config.yaml
num_hidden_layers: 12
balance_loss: 0.00247
balance_bias: false
init_std_router: 0.00752
num_key_value_heads: 1
extras: ["capped logits"]
init_std_up: 0.0401
optimizer: "adamw"
learning_rate: 0.00105
beta2: 0.95
lr_head: 0.00567
final_lr_fraction: 0.1
max_steps: 3872
Below are experts of layer 4 (counted from 0) of a mixture-of-experts language model. Rows are named router (the router's row for the expert), gate (a neuron's input weights, with its number), up (a neuron's input weights, with its number) and show model dimensions 0-79. Each number is 128 + 24 x the weight over its row's rms, rounded and kept within 0 to 255. Numbers have three digits each.
Before each expert's rows: a language model's description of what the expert responds to. This comes from a sample of Wikipedia text that the model never trained on.

# expert 6
Description: Prepositions opening a phrase before the, a or his, such as of, in, at, from, with, over.
router:140127094157117147144158147132115182136120101112123131125107159081158130146132074141104109118159162102109163139095123156146152106072112125162142132147089168108113147115153108103117135092125112095170133105103151115157143131070110097061082122
gate0:104088140122125113142103116140110115127154135143136135143125121100133094143138138136098146139132157137120111075149165120114155167138137105122127153149120115123125129113078150149107097167127104095136122160098109114103107137122101136142152125
up0:132152108104126111160101069131112124137127103118136154143127145103125107132111146161088138135143123149086128113115109132108156135088104102085099138159146145145105098088133110110172132179104151100135121142112122117176139110091126127164095133
gate1:163141148137135125069085113169145144129153096095127134097082130126129136067106137112105168119118118130172134137122097130101157152129150151127115127157093118119119096097085161107101066133110095137159155171145135155120154168147117155121138137
up1:139150147138178081097098109180170147138134114104093163112135123134101108072100123101054125128105147180164185083160157132104113136142118176110138141124131114124128120138084176106160059130132117139148140185144149175128126146154138172117109169
gate2:139103141093112124118085112140134119113132142145067114174131131166111141129148108140152137104136109160178144152136113154141115140127095110178159111154182090173157127109120119170114097155146143115130140129140138105108126076141098157111118142
up2:137093163088121145140150134107110121140112121171089138160118114124076109088132120160124164077139135108183139163133147094167105118159124123133157151117131157156119124101152115138113105119107132105126118106131135115131145124149162128130106109
gate3:139138139087147137115134072093106155135145134091110109129149140127149096114128142125107094110134124147121120147109167069138141086120117095147120177125112130135135106094086096152151156133132145092074145126155104110108123117098172149130141122
up3:123140141135108149137144091104128139167138128102132122121141162122138102127126128168096143125149090120110092122124156088158150108135154115104123150134099149139140111117082114113128116111149149116115141093139120101169143119088132109133150137
gate4:143133152145088119102091164094114136103137135130099103148131130134119096160108100122136160108132122147160125148134150084154089168102101101127123110150162088124160131135126095113106168106139103133122133098130135075115123129124114136090132142
up4:149160122151087086128149122132121136083140099135104128143153166107156135169083113153133152142162133156147141146154127136152106143127129120120152200113130150115116145084138141142122116099117121132153145086146160118143160129106130138105121148
gate5:149097115152128142155140122119160147141130130124148131122148168103123104106133112085092139124116120074120132120153137114104115106098144166120139114091132143092192140110092100150151059104150106120105152105139102138125126109130107152121131166
up5:166110154081160121125136141150133110174124123166139126137103154122128128120152100142123109127100134113085119162120116144136148092120134113132157105096094159168221142121105085117140143109152122113158141098131119158129125098129151085125101132

# expert 3
Description: Word-final suffix pieces, mostly plural s, also ers, ies, ations, ism, that end a noun before a comma or period.
router:153125089149126114140104127114156108155144147184129124153152084148073126115097181111137159141143147165178114123156146128100155146095164120144116116117183110157099159127125139120147072170151114167132148149172129145120091104117154154124177126
gate0:129135126139152144117126178102123131127111114130145141131118148117094117147102109138115130150078130093125109128109098139132102095099149114135116132147113094101079091143165102169132143085130120144076142148148123127125140114109124117142126084
up0:132128134104140096144144152116122130114156158148150170143088117112110146155130127139120152141085117086118076168113135132159122144157117095136117130155138121145115139122148092123141119135137110162109102147136137111097129128071118088117118147
gate1:092112170092144142136123147153145110118110117119168131160106097118147146108139118109115175101118096081121160128165142124165111138122141112152146141062131151086115114131113146139096111116136121109137123121113138087096124150135114186135123121
up1:095102148122127097170128134159147123149086130135134090136130149124118108096113148118124170078121147077088137166156144159145090136108109103124095135138120152116121119078110139130117166140169100131133108136114129110105121165116164168151105102
gate2:082147123142132103096175123104094145115124115125131147127092070143073114149127109172133188115123135153124083123117126143108113146125110149142095125128118129126139177145124090132110136130116079159145160130138135085126124095118112117128163146
up2:098143093144099105131175133156129156106135107125127132137077100149122104118125126124125193098096145160112133070161104136112116153155100138106097101138133138163101163162134106120131125128087132177143163114106139093113131100109105141162109142
gate3:120117106147091137160117090107150181106086179119127078118136150149136139124143130134113120111114158162086153130157082141138110118131115173140114108156115116121123154131122136128111131099133086158133132124126124150123134107134094156115135128
up3:167141089137102111118129098090206159115137135105124088155105181142135143137112153120141151125132132165106125135134115105140142152145104155096114156165124125117090125152149135088143153135130115166079108111168145127118158119167114122164135147
gate4:139155138148117133188137152124127176141150101117090141109141107119143103133138123130110123157141099166131124160124113156114077130134111146121091132144128203094117154143163095120108126084096093159101116171108120153124112116122116134143145141
up4:161125134116126118114147155107146160126155117135120137133143154151111124170163108120107119157104097150113174160144141156153111135103126170162084128143132202162118159147148088098130110126115118148128147161123147120136117148139111134128152146
gate5:110148155166112127157107151170133172111106145127076130117123143126155116135115138087143141087140105107131147131128052133094139124110128119085150094179167138133123120137138100133118130111148081122111152112129132156129096123107181143065118133
up5:152130134084094144161087122167113155163123148161106140132150153107144124112132171140139094099159088100156123155142094115109102139151136119125139102173157111156131120123114115138147119140129084131151104130136138103164116117114178108055138123

# expert 7
Description: Articles and possessive determiners before a noun, such as the, The, his, its, their, and the possessive s after an apostrophe.
router:131103142103100149139140148103132125168095136085140111138079136158102172124152115157100088137096142163079112159120105115135121139126107108132137097165172140089144132108191113118108117111118142151164108134111104134130098119165100105129082158
gate0:147157111148133101155144144134127141096127109118135111123124150102127118106101078144139124090173129129125170129133092130134119161172106140150101137105127097160117133124125146136149144113110122142120109138113163069150134168141175151151163118
up0:094122117158121055104115110179135143116155130137149151129102093144100103147124178140143163112173115152122109111108112166086092078139188157129120102134118155114115110157135144135127147144128101122084123145125101149129103148135100163160103140
gate1:128098100142179122109123125115127148136126144095155174170124107115096116101088066152103148116121095104120162154108146124146128115138144165110130153129150149140131158117147158146076143115150105136110126123166135166112102132112140117090127123
up1:113152124128122191102136116139150092166142120117094113112144106131117152136103148127141098147137163122151129101126163150109156127106118182157127101109152151123157109165131106134163148140123122130139091169112095162164132126133137144150185143
gate2:115121086151162126100119144107150178140127195123142153130100109128144131128140143117143132158118135131114090157073121105129150108108133116117126109126130158096126137148170137139144097123155145108121067118072070118130150115146135142117124107
up2:120148154149129132099137144114105133153114180168180152111108101133126157114115134151122144128136153102147114170100121122131088138164108105114093159129124129121139104124161126122113117171129141113116138074123103111115164138137157119125166089
gate3:165137153090125123164109119154124085147110102150108101156097130099126115133137150130105130118148095148095112119073107133085110151115128092156145148116109115136176137144124121134135152173168098149114179131160062114133151167155169122127155121
up3:107098084104135168116060122147124117166131120107157117112095134102109156089135107150153136122142150114112091106109128129158107120132142122099134143131138089137165138127127131139130149139124145137102144142148063112134131167123124111093129142
gate4:101102122094138119077130145180121099125142141116068175146107132157108125140106095134150110131146119143123132131117099132116094134155101142137176115148116119154123157089137130127108114087120171136119127104174128136095131116149127115137073126
up4:098125139160102084135129110118143116095140083143124158100120108160134128126151103124203153111123091122106105167126091154113160124136098131135135126084128130162153127150136081155126135119115099137135164093121184142139164066115145169132110132
gate5:096104129147136177141097145119116144133137092111145122093088130152178153122131103142120131124099127112143082109115143131121138097100097065134157143133110113125128121151121160149155148129132135102132154090143070101160152124122135147112107136
up5:149106143117143117105090128157161108087105157105109119108098127105113163165142151124160110126139121124133129129110104133129123161099130140112083149113120081123145098145130164091146192148145130138090181138167145127162132144118174152117126104

# expert 10
Description: Capital letters, spaces and first fragments opening surnames, taxon authorities and foreign names, such as A, P, Ag, Merr.
router:122137136103114140076099176121136089112157134132072103130120142179131106129145123160113138091157121146141113142159135141115118065134158096182145118132116133143122144096094120194107122146100113157144135124125083109077129110134097104151119155
gate0:129116099156078117103130135157149138125117109120118126131105088097140108158140094143132120127075136121142130142139162157149170133119148116113109095095121116122106143133127118157138176131149162122120179074085106115152126137103110188119178131
up0:152144109132149097122094160157158081144124133133098145105110070133095086113147126142136153125078161133160124135156120133165179093145129108139112147085119085122108132124135103119143129165132102161125160092130129130067106148135128132148142090
gate1:116128127149141077147137168141127107099134105116152184133141073109133147172137082105167157121147135155175137139101150106153104150149134132086098117116123101104126123110123126124107154140152108104122149123133181098147131105099161153081151153
up1:155120137189105149111140115127111123137134131102108198106139087128131172102130164141102121087101151096147060143148154103140138130124146093108126161088124156119109154129136139063147096134137124111136145155125150130108116114087125151144177144
gate2:132144144143097195116109127097148092150108180145114142101138140095141143123144132101095111146126128137123133136148130145125137142152135133110164162117099107128128131113110114148110162092119108160125108151145123111112149136114125140086172154
up2:140159120124093163129133106078134125123173147124138132101088130107129139126122090101120145117144146121103119166135093151136158124119136122115145131109111095124148113119120146156119145129148128158089138140147082129130120110110130129050110145
gate3:075088155123138162139154120132122110147112148093147142111080088107103142127153144124162135178125134130119160150101088156160122089122131131137113129136119172132106120133175142146136134102143138169144112174130107094147106125102096139117149139
up3:084129130097116159134148138172119109091090122108137157102086139122107129123141188148136113132155100138138157110123093124135123084136157163135138170105119164123098147138157122119155076140139135165137094137112082107126094153138091141106126155
gate4:114080152150093123131145121135128125104103148081102119148129149126152107145165088089129144129161131136173140138123176112105087118116129162099099117095125138150141150148171141154087114140135154127107106135130136139127139196091092151136136152
up4:127103136115093143142092114140162117112124135153094108193116150144136093113135091147088122105144149128180096147149159085106125145152146183081149165106131151185144143123120130151133142148149153133141115137183151144122150175151130118116105179
gate5:145144126123127177122110149116153098145114151111164107118128108163161111113119138111138129165100126108130117179118132175137122158137148123153140126116117112094125146142174157124160142147105096095122119171129133137135140154103082161132105153
up5:126160159118131129119147126107163105162147152109095096099121130158129107111146121159114098121115133112143089155139143138149128127134128120145086134126105127143123139153154121132166128149100123094129111161150120123108159137143101161141069176

# expert 20
Description: Short interior word pieces, mostly in English, German and Nordic names and words, such as fore-front, Innes, Schönewalde, Disabilities.
router:166135162135128178150112132098120101121107149147113132136106156099119087138161127130106159125147101166164157169150112170119141123104103139158106154086101113123169130120155115146129115126162121120065128108137111161150144128165151125103177125
gate0:126148108130101152112114105098132126176176121126104133116134119125097149149113132075107161137109150087062144108140088137183132108173077161107135106134121092110138135125098146169094131130157146113123150126093122116157106153122140096101095159
up0:151112125123093173123095120121119070159153104102112145145170159158113094152110145108125174135104136108117138124151097126117151134139145165094106134123124099128158157094115125109128114124152137095115115124134129137160126110140122101120164145
gate1:120146199083139146141121112135154118157136177137103140082159122096149135157130144130134136128125135157094097152117137102176108175100145117107128151101109121126155147128116177116137115128119130088136098201119106149106166125142121123108158176
up1:125085118155143125135095159151176120119121106135146156157119120118130160094167141072131121109139164142145064114151087109125164146090135146152139114168148123129077128100113193103149172166129137128180142112125106151154125099128125138098164098
gate2:098093114126155120122165166127116099131106139113094140144140152165143116110162117069099124158137117089164131115098123126147123100119088146138126135103084101077128125144162116157124116106120117127145144123130132169153066128100126133129115174
up2:169130124099085127092139134130168162088128121128118118122105090120146144125143170130129131112083153118118115122119098109132138130105133106115152098123153114100143125147126140142108157120083120160134123126095068125089139103101106135122103102
gate3:084143122092115138168098109148117141087168133160095138124108133128126130077089091093138098136131111137107122124108115131162100166143091114148108144167134103125109123157128121145123120089181100112135121155148115174166075138143156145143148113
up3:109108149138138132147077114113119115103138163066127106084121161108137123134116125144121103151115113138112144122114104149136115149146084145138065159135112155140118153139124099137143138072174142164132147143108095150174119142167101115174119121
gate4:150142128158126114158161140122143132150150130113116122123125102127119094138147163122148126125147117111128162110141174147151091108111121113088148143098125127136085120138144176102116168132116168124127122136114177124106107127136142098138128137
up4:135143143113143107140117105106122105157095140097142104125076133102107095158117149102166141117129112135145138147142127152138126127133135106128138157083089166153155160102164140120097114150138130130095125135125085138135082121155126086119122145
gate5:128134143133131085147105145121118112115114206130130167109169140122151110150096120154105158146121122138115154156138070098136112108113123081124110123091142154135133152121130143146090113180138115089138161094160130156114094122157119105095133134
up5:099153117168131135060137122115113115107166168104124135109129131124116144153081122145106130125120169136095119146129123168151115122116151160136084114123137174140124134125155155117082103179168107081118188125113136148158098108132093119118105144

# expert 12
Description: Dashes opening infobox and taxobox lines, table pipes, and colons after field labels, such as Genus:, Authority, Synonyms.
router:110119140148088142132164105122089116085098110125133125122135163140141127146145120164127110151107137104090113142120140118111174099162123136116183098108111119086139124133144103123114153084110139117106144129114085130107166128089104159127157129
gate0:119114134135131212152174088130129110136151159139158146154194090108153123146136111091089128157124085113075116106107166100126137138105159112125116193125163117113153102127115129103140153119143147134149150131144120111138139167177160131149161111
up0:102133146101118147138157075161143105127174138115148124119155111068146124115152127107120136113130082138136116118149144151132167099150132146099143216142108111121149128107072126123131188104138131134175143144132098137105147130174109134140089149
gate1:110124192145130178201119140123111107145148127124127125105138118135146146158112167128170118157148130167116122149130097131121130106138128125167131118126130110122115153126155160132120148111179108101091108125124154160153182094112099127099126090
up1:106133146137120158165104115126133110116116099140142132089125153142127128153106128160138110139137137099103106129151090144152150135173133131153136104141094102107125127101187123114097136116177113098116099146101120120161172103088099111117142093
gate2:097127156131138106133117112125124118121086128118135125108148118128126123129142132144133105121153173092127093083119118119179106129116098114124173132143109135103142118118154149167138146135134095134148126137073080092077145141099118133142114120
up2:125115149125120155118108098111097095132126160160145133113107112084113125116157150125110130128138111073118132141174104149155144144121105099150156124159143119155114112122182150164130166125115140136169094125084168093157151160101114098086145142
gate3:094135150113152135127140139144117103162101133157140101148131121118095102135138075127122129179140156106141108183062123076130156169124105120143137152162141118160113119117128118113063134137153145090137128100091139111136091150134108119125126166
up3:139107126103118170092117120160129100142098125130167116152148149134096134131106142166129150136138101114143117158072163087102139142109092080170123112141145114151157135122124159130085099121153101140086124134063103144090135134146131132153125139
gate4:102130154135128143144140158126141089142168133139134071126078110144065150110084132173143156089132095159170127091120118132100120095121159101151130151140115129146145119160121144170160110132109144154112166124118128146133123113133134094110094154
up4:117135078143157128137123111176125081143132121146141101110090165136073125114087080146140119127166091126182126090124113103132146159157136133136146150133150110128141145137116174130175139159143132145102186138111144133109113139125136111127102144
gate5:105118138111114143110146141119111120102129069113117140118130159137127144071177115094140139103126111115154149160130094142185092114155147158138160116113152112133120107111144154134152113169131132101134116116126084114124099152122165104139128089
up5:139098173139151142154149109153098118129090111111106131121104123126135129138106096158120128116147155143104106153135169095154136139160113099154112113156094145138076112115115112119135130136189161126106084141103120141174136146105116136133154165

# expert 9
Description: Biographical and descriptive words like born, died, located, found, built, life, especially after list dashes or in species and building entries, plus table pipes.
router:112155127102143111158096126145091140157157147144156089131149133135135100165177127098125108162090149102139136072139145126119128167108098090102084100131106129129156116121121120135114149101131140106118105146144120103165116133100113157164144134
gate0:145133157102129109159149117156137081133138131137107106116120170128132184141125158157113131147134164124172110131174090148123126156132117129103160119083136098141129149162129149113122127113143151145147139148085145130098152116115130166158117146
up0:132157111107129147145081133120130109100155072122172139102126141141145140112155125128140107186161138142132065128118093132140164092124126144104190120102150130118144110155136170161078116103131148132153135143096085141148137124136155130105083156
gate1:099163098133142149126107172123129116086161143153137132136073135136155129126151127112114110139129155132161145094133147108141137136105159129144106113129121108139111124091099125111116110133125126139093125116076091130125156153072121184140092142
up1:051159109101130177125110149112103143119148156170124149120085158149127137149129133143093117102115117119164169125195129105168126124080168102137134145153099077160129124108137130123144141108144102120125134125129121145168128141096136133161085139
gate2:158157107120101155080122117137157071135161154133125088130101119124135118123108155090144139135138149114133104140151141169070109138114098085121092127105095118141162112152142107123131091140115123172110141112141100138106135138170121130106117170
up2:105122124136095115113132094117152129121128149098123112151074112169104129136113171123106111131127112144102132117131115167095152123072127116169064178070086151119125194153161134123120115161129113127144139111149131121128107140131083152103143151
gate3:162177139117112130110115122143135123126079141167143127087113103136115113157158089137116155136141146120107123086132111137133120111144144099132142094210132165110150098128163151115152153071116116132122140139076090154146115114090151086115104099
up3:174137091123120127147125141146145143098110141126164089111148115174112129131110125123164118116114124140086100093143118115108109152164130112123081139141130142123187129170135125098118120091081159152093136177135128144145128127132145098112127139
gate4:149118168144121172145139175133150166154094154056119166111125108077173158108161091132078141094135153118120185142116102108159086153123141155132139143123121127130147112140138154120113125117153124150150145124121110156135152109168128185135135127
up4:130134084096114114126153146165150132129134155118156157089136126078129148115153079103135141079108146101128163105117139128158134130135124100126105136122148108119126139138113173137168158155126124133112139145131122115143139117146118163149125123
gate5:119093167146121142103103162122120126143110095136106103133146124106102068127130125126107115181118112150132130133075092137116129143150128123146097127157112145127136124132114080091150142109147106118121153143117106146155130155090122140122163179
up5:108180157126136134097115136178107118150142102147145138090140094137163107134083154084137090145107102170132127129091131155135106126111182111086154131159122121152167126087137061103082161077112127104142124155123137110149162158114156145146142143

# expert 17
Description: Coordinators and list separators joining items or clauses: and, or, &, but, while, and commas or semicolons between list items.
router:123114134135147125119115113145091159119134106094093123174141120139134121109132119133100111154103106131155116075136075103145171157129147165150125151098158159133116129125102155116126093108102153152100129062141163140106130108136133146170107183
gate0:148133170117125144156132169158163124146114129121115135101157143077139145123173116139123129141104077115118133151094154127148121131115050132117080141138120137100118124128102107163130112114132128134136123125163158142092120136156098124102154118
up0:157158150147133101139128171127155135121134113121132149121170151086176170153122127128113090146116110097104147130045121133146125153114108153139121158118115134122143112093108123165118093124116150127134136137149137139118128144129112094096149147
gate1:126116158135117160129087143114160116135159136135104102152135138125107106141169140118107095143128067120143116150103172105126160091126116127170136137121102117164168127091122136119125143070108134091123142139105121118131163094151122139161168152
up1:133152162103188177157116130111151105176123119155111117130153130112140126155109151158158101180130101151144127130075147117126141095165106140154159124130112117131127115140113151135115140047112121117100116112131131140108124096158138129124083122
gate2:137112129129113131134106116145126128109111131133111133168159077138132157130117130140090104098110106136178082134144121122146161113129123143159175162133151102135155099163130108119133102133124154092152116131130114143102137169153165129129156160
up2:151158122137140159157152114154167153162144120143116123148148102159128118145143130123128090128118133132121088137134083100128137159137140149096109101160174108132121140117128109121195087143118110135140109147134088117131109178150171126127167158
gate3:133142116123143148132151143103154150154132113135146091093088156133094141118125150150113143080155131112116124158139149154156106124097135150090114113164122137173092110122173141163176133082148080097159136141139142108134148110148086135077176086
up3:152152157105142126134145135096164170140138136120141147145148149057150130124088129138113137123144143126133105134119155112154130128131110180056089146157140146151137129147146110123156141075129110103122140143111158116117140128164095122036156127
gate4:091105130178132170138100154137097113121130147123153089079147140119144109104165138108112145100144142147130122122130156130130133091091131160130102088176119103131076099158138103145155132188115124135106092135148123143126130114115114138138153137
up4:142161178125121138166156181163114153119126135154117158085124161142127118118179134136151091091119123124139138163108138087144109079101153120112146150163130100111151089134143102135086110130093095116141124186138146159120121114101096128169115116
gate5:148109117178117173090146147101101119082122117135139137114085117116124090143124178135120130139104112106069094153145147144157116137117157106110163123147149137128115129151156105136120099114098135180094129120114113125125091109147076106121090135
up5:146157088149130169114141144084145129146131160151119121086129089132142127140127145145100158110143102126056100143114144149174123143098112125108175157098123112111136143165178112125107131111097135169126131108129141103114110119157140109114127150

# expert 16
Description: Capital letters starting a name right after a hyphen, quote, bracket or table pipe, such as John-Jules, "Kannada", (J.
router:161097124136098117094114121128092069130122081119140153158122131158113108162104138161103147118168136146143131126119148146145123114125140099166149099128166122133137118106105105111045151103094160153168095130086132131115141089111102160146129144
gate0:135156117128108135157117116116175119123125160124102132106117125121092103136119131120087125134092096113102104155114159092150096138164132112099130142111124126103128159136125175163128150108108121156078130156116147104121133141110158082115162114
up0:160134134086091111139101129109170104110153163145125174094112144130098107151079145114110128137121104142138144153119178163141100092123150072080108158109121129148159154129105132157112127127125164111073111153117128081114111074139134103135142109
gate1:130164135127146138122148144104169155149170161148135128102148187090102137110103142096112115139123087112144118100140143108119102141101152122092121141136107106126158120121108164150152162098148124120109130164145138138129103168117143110126134093
up1:159122075088076145114109064119104152126169112139141128130135161120152113065120139128104130110109104120127133154117101135102072120083130107134131138138137120128177141146132144154111123097095116103136132133111122115105150101113142108133117120
gate2:158128163133125134128150141144152109136098114103146143128134131142100148184113121122166143126136109143073147126159142104083106102093103165124096134098141094099158085124107100077106112110169139151144100126101130147123103080166148171113115069
up2:112122113078118098127124132146124064140146079092133125135126114139097121194094113143128163089134100125115154154140113124116120097147185124125150154105123111115181113132115083138079117102116141157156128115142133137125111063152128119086113095
gate3:116114130144104120104091136110110170071153111094097183148127129169097131125095133127133106147090129117141148177100108125174115140138131120117127094053139117130148088119175084151098131125086114107095104115125106113127118134126130164110096166
up3:095148128118141099118119125110080117107078137180115134134142134166103151148123163102139142143146119116130128163109096108199150127126164137080134112109174154135161124151156087099125146122136100170108105103157130118137149108120160152102164155
gate4:144156129135130166124173119083115152115129123114066115138132157081127114118125114130187129112147121133078151156083119145123133102150129136150176108099144086108137061102141083107118169088129151141134151098103148136163132153161145094100140091
up4:160087132096120115157105161103099071072163121081176171156155144103158147155131119133150124111141132137118119093095110101163105161122142087129102099135173106148152138084147122107117101119124142130127127112102136105154129084129101165116138163
gate5:118074133121091110155151132114067122090100162100151131105137115139127120140131124154102099121093119092107097121184137119150126083165136183146151114126113151126140155126093132137124083088114127145133134163137092131112137120110089119172100144
up5:115149148134130156125142140125159129092156096112160175118124146123131103107105127098120117141171162144151115136130061123128141104152115155126160152157133124132142113093140133117123086172148117121130114090136172112136119154121104092097127128

# expert 4
Description: Main verbs, auxiliaries and participle endings after a subject or was, such as was, had, made, known, -ed.
router:094127119155165134138113163116125141109118140111155088126116105111155144172085129142153122161152106099092146104115091130156150130133105094116112152162116136135129144209143158132136153066154098156104125163122120120188162111112156088123115169
gate0:142113067110120096155114144128108105129124124199140164152129144110145165113093085102121147106158128160143164090090080093175106169131149091106136127125155167141126142154125120125132157131067122095099108128129146119091134140134134129076147127
up0:157111091129124146114151105097116094111093132139103111117150119125153147157126114085105127165171099159111139139128129141125139143130119114112139135075158152112148127177164142146121154082104093093158162106139127097147125095164159092073125113
gate1:112089126132151119112095096145100127167124169146130098082099169137119151157099135083170106135197126112148146098133155125092156104120134090156091108120122086120080123114090111179127122109110130111108145167171121177135116141140148134118108187
up1:114150123133135096144112118159137112161088159119127142139103120142125148131115143137107143077089125125142128091140095135148108144151193136174184083128167118158114136101131190135104106132091155117140158146123121159086142121129126153126128117
gate2:131123115172102103136106130147132152111163156183127098110168141150169155145078090109136109167111164156184139170146148132171142101085128123060147124137129092125171108166107158145103122117138129143103166098073127165142124106103117127145107183
up2:138108147120145092137122131132107179131166110120149095120121096145171138115118147142137104139143156106136121179120127137137146124117146139043110144127073114125123129139138176134161145135118135125115144136094123139153172155098132127141117153
gate3:143150122159163127088129147124075161125105165097099142131108134159132171172097109152116106152147156125146146093062108130112174098136132092126142170125118144130143141109122124089122084136098099118139114114158141113143137072134121135121130113
up3:151091124135097134132121150117094134104081095102119140154143134120137141141145160133128127134083156142146099113109117100162164125137101118146127117109131164102132154107105161122119115146147099147127102085111112157109150110132115165134105165
gate4:128100155167158105144129099142072140131114140145140102162178121164125118114137114086073177109146129145146142062131123098150109161122163119101152122129120166113170120130139140151095096115145123143141108122102162147098131150145135094155151134
up4:100115100139146140167112137118089106137091106133107156121143132117121152111112117115132161124163107127121142085124113111151105163102212133096162142153127150119184122158124150105138132074120146120144145157113108136117117150176167094137168144
gate5:173085095135131138104124108148125091195176098076140105074132086095101115132136151130116113185136108118135132081132141157107134130089123133145111089093128115143123171166126112090129170108149128149149108103125127151147122134149111166111148132
up5:154104118124112173146099123176169068178143120136148106097127075092074136109082108123158122124109106113137167131148128161069120131148112112139120088114128109146107139149158115116156132138134141104170100117168179125155119153148144125142113105

# expert 14
Description: Line breaks ending sentences or lines, plus heading marks, opening brackets and quotes, such as ==, (, ".
router:130147128131102101117104133160167117130138074113149152129111121148132112109109170109128111154097110123130109130112179133119138097147156135099126129122178143128149128135122102160082121165140115108151158115169113111112126140086125136137093114
gate0:147088103113134141142119125084174118170120104157097143139148123137134151154114143127151172138126123124082123130110149140139116068113145150151149081128153127127132144149135156098120126123117140145114148155124134168186117107134144093122111118
up0:159092089129101118159117125149160107132108131123105135143163128156127129142115176121156149119164162133115118107080131146132136105108129130124136062111139163158150163141132147092128108145161127108108109171124118160121118120142146114131157123
gate1:153123098173101105106181110131148173106158114116123128133124110110164143159109145118126120127138108139059124142126095105191130153144118108142103169098135160087148105153114155102085141125126138145141135105129139143130186126107094146144109120
up1:123136092126144134155129163113136155118109143082100122129116129126154126114176079132165103145143147162141148133129131109135090131162119167147165140149107082131123128178141170093180095154131143121111081101086129144142127128160145129099111174
gate2:120167111118188125155175074130135124107150143133130127112171104117152129145150126138126152074132122116104176127157140102124112135168116117164134129160080153089137088124107136069103115122117108172118129162107141136146156119129147111095137134
up2:106167139067128123116179076115125089134119139129105116149135140126111119166141118152153163063115145119155120147127147123120107118167132128122163110129100157151147124145111111097111104153067146179123118165120077154127158131124132129097113176
gate3:115127175135121123134184113138087128103114168137169116116121090117124121124147134152119134083129145100190138125143126174109093136117103149129141097129090149106095107139146134098135117134153147113109125125117089095132126106123145132096102112
up3:155156142151109105112151112129087183120155165131157116150114077183127123099127114151120129113137129129169134114154133168094118109174108132107121110108131141120110148120113118076122125138144139102124115143114120136114122108129146113093146133
gate4:131165130103106140103117111135160086110132132152144116166122092099101107145112074123098132143131141136151118150183139122130162138078111166128123103128144134108111135149093130155097107133152108135148112106166149119160089126130141108169145154
up4:119134059182154126113151095172113143132141163107100124128103150090112114119141140171132117132133135135138138132094127127129148118127135139138120121119130125124111104191105177118163113115140095155102110131116131156155104104142069133122179200
gate5:129126113149122123135156104120135121179151120141147134100180101141107163133091151120143143109172139122161120130073144114150112102162108104129162120126136104138162084165101108096129121103152138125118113130112165143144096104136142100076123140
up5:145122107093104129095139098084144164145171117101146145096136124135133148122092139152134109125126132076153109130089118119136119113164121138149160144125101147155207117147122113118127123116152163141113161124133163092117126169121136139093101095

# expert 19
Description: Commas and periods ending clauses, and subordinating words like when, after, before, since, until that begin temporal clauses in narrative prose.
router:153108105125166118145142098158114172116166158124055153062127145127168140123121133083126108163193129105101124134114164112096093132104137152135131136093135135148168171108156132109121102107138177114123121098113125150113119148106140103119142129
gate0:129124149102114143142174104127208115160139116156126075137129133132103136147124123189140134082155139147126116131088111164149100137122125108093121132124119106122139107106143105121138178104128154103125121171115140123131118155138120119075094116
up0:120131139113181129143122075157164134142144155131114148128139138131114119135086115120136131150153134126132149107126141125118108168127109177090143153096133098156160133097137143088128096085107169087163142149066157113098083151112136129110073118
gate1:102090131132108141127114116100093142121083103121116090123119135110162120141131120135131105164110163100097124106154098144169159120071100142137081150126127097089139101162187143147126122122129107132146146102116124148168134112115070133116118148
up1:084143130146149100119136128106111155126126157176082137161101134115122122152131151101107111109126160124126136103148100139105143182117119160148103149115092122130136159155123107096139142132137134143127118117148143125140106144151102116134150173
gate2:101085110085129127159092120121088107132120128133130151071120118137162122137103109104131153143172094114138131156114199133096116142130115135134106143115171130111150141147156128134086139137146138121097090137090092167107114053116120118079116165
up2:093090132154162157148112153130093134123100135118121135106114130058156074112106149138145153138178104098143122172074197165132120164159113106115081147133128136106142139110176102120076158110146140101148109133122140136146139084145118116084128154
gate3:087101155124119145143098154165145140090164172113102130119120117113137112090148113122128119126176097138127136169141154126141108112115071096091127152145081119131088127106150129104083137126129097135107133191122151131140157138107120168120142152
up3:093133115142143145141138134120134106123149117166140121142111135134119138146149154116146152095150137128108133158112132099075136153149152132125160167157121141125114109150098073152091153168119116154150131141123131169136108127107148118161102106
gate4:127140122119194086079116139136102127144177119139133129092127119122092101109152161135079151136202120104086141137084124142127115083113114160126081117130109163122088156128151139143105143173122129148141114123137121146126129125105114116102120095
up4:104167153120120130087147158122097114127145147122121114085110119095109098134142136146111124111179153109125148111096134131120129100060107089154105148126087148125094119153121124152149124158149130162142137123157113089146151166112129097106134136
gate5:127113156116125137127138127132103138103126156134138116117167172144136103147097134100150100147130135131122095125114165139058111119128142098141082159121171128134146138088133116137084113146128169129140147118107146134158134106151149101062101133
up5:115113151168129102138103159108095126138082129108154143099161160079165092183091185094144131146124146117129109120126131188104118189111138140113071149111161145090142134080127155134119118161147154136154171168141154155138120098125096154119132121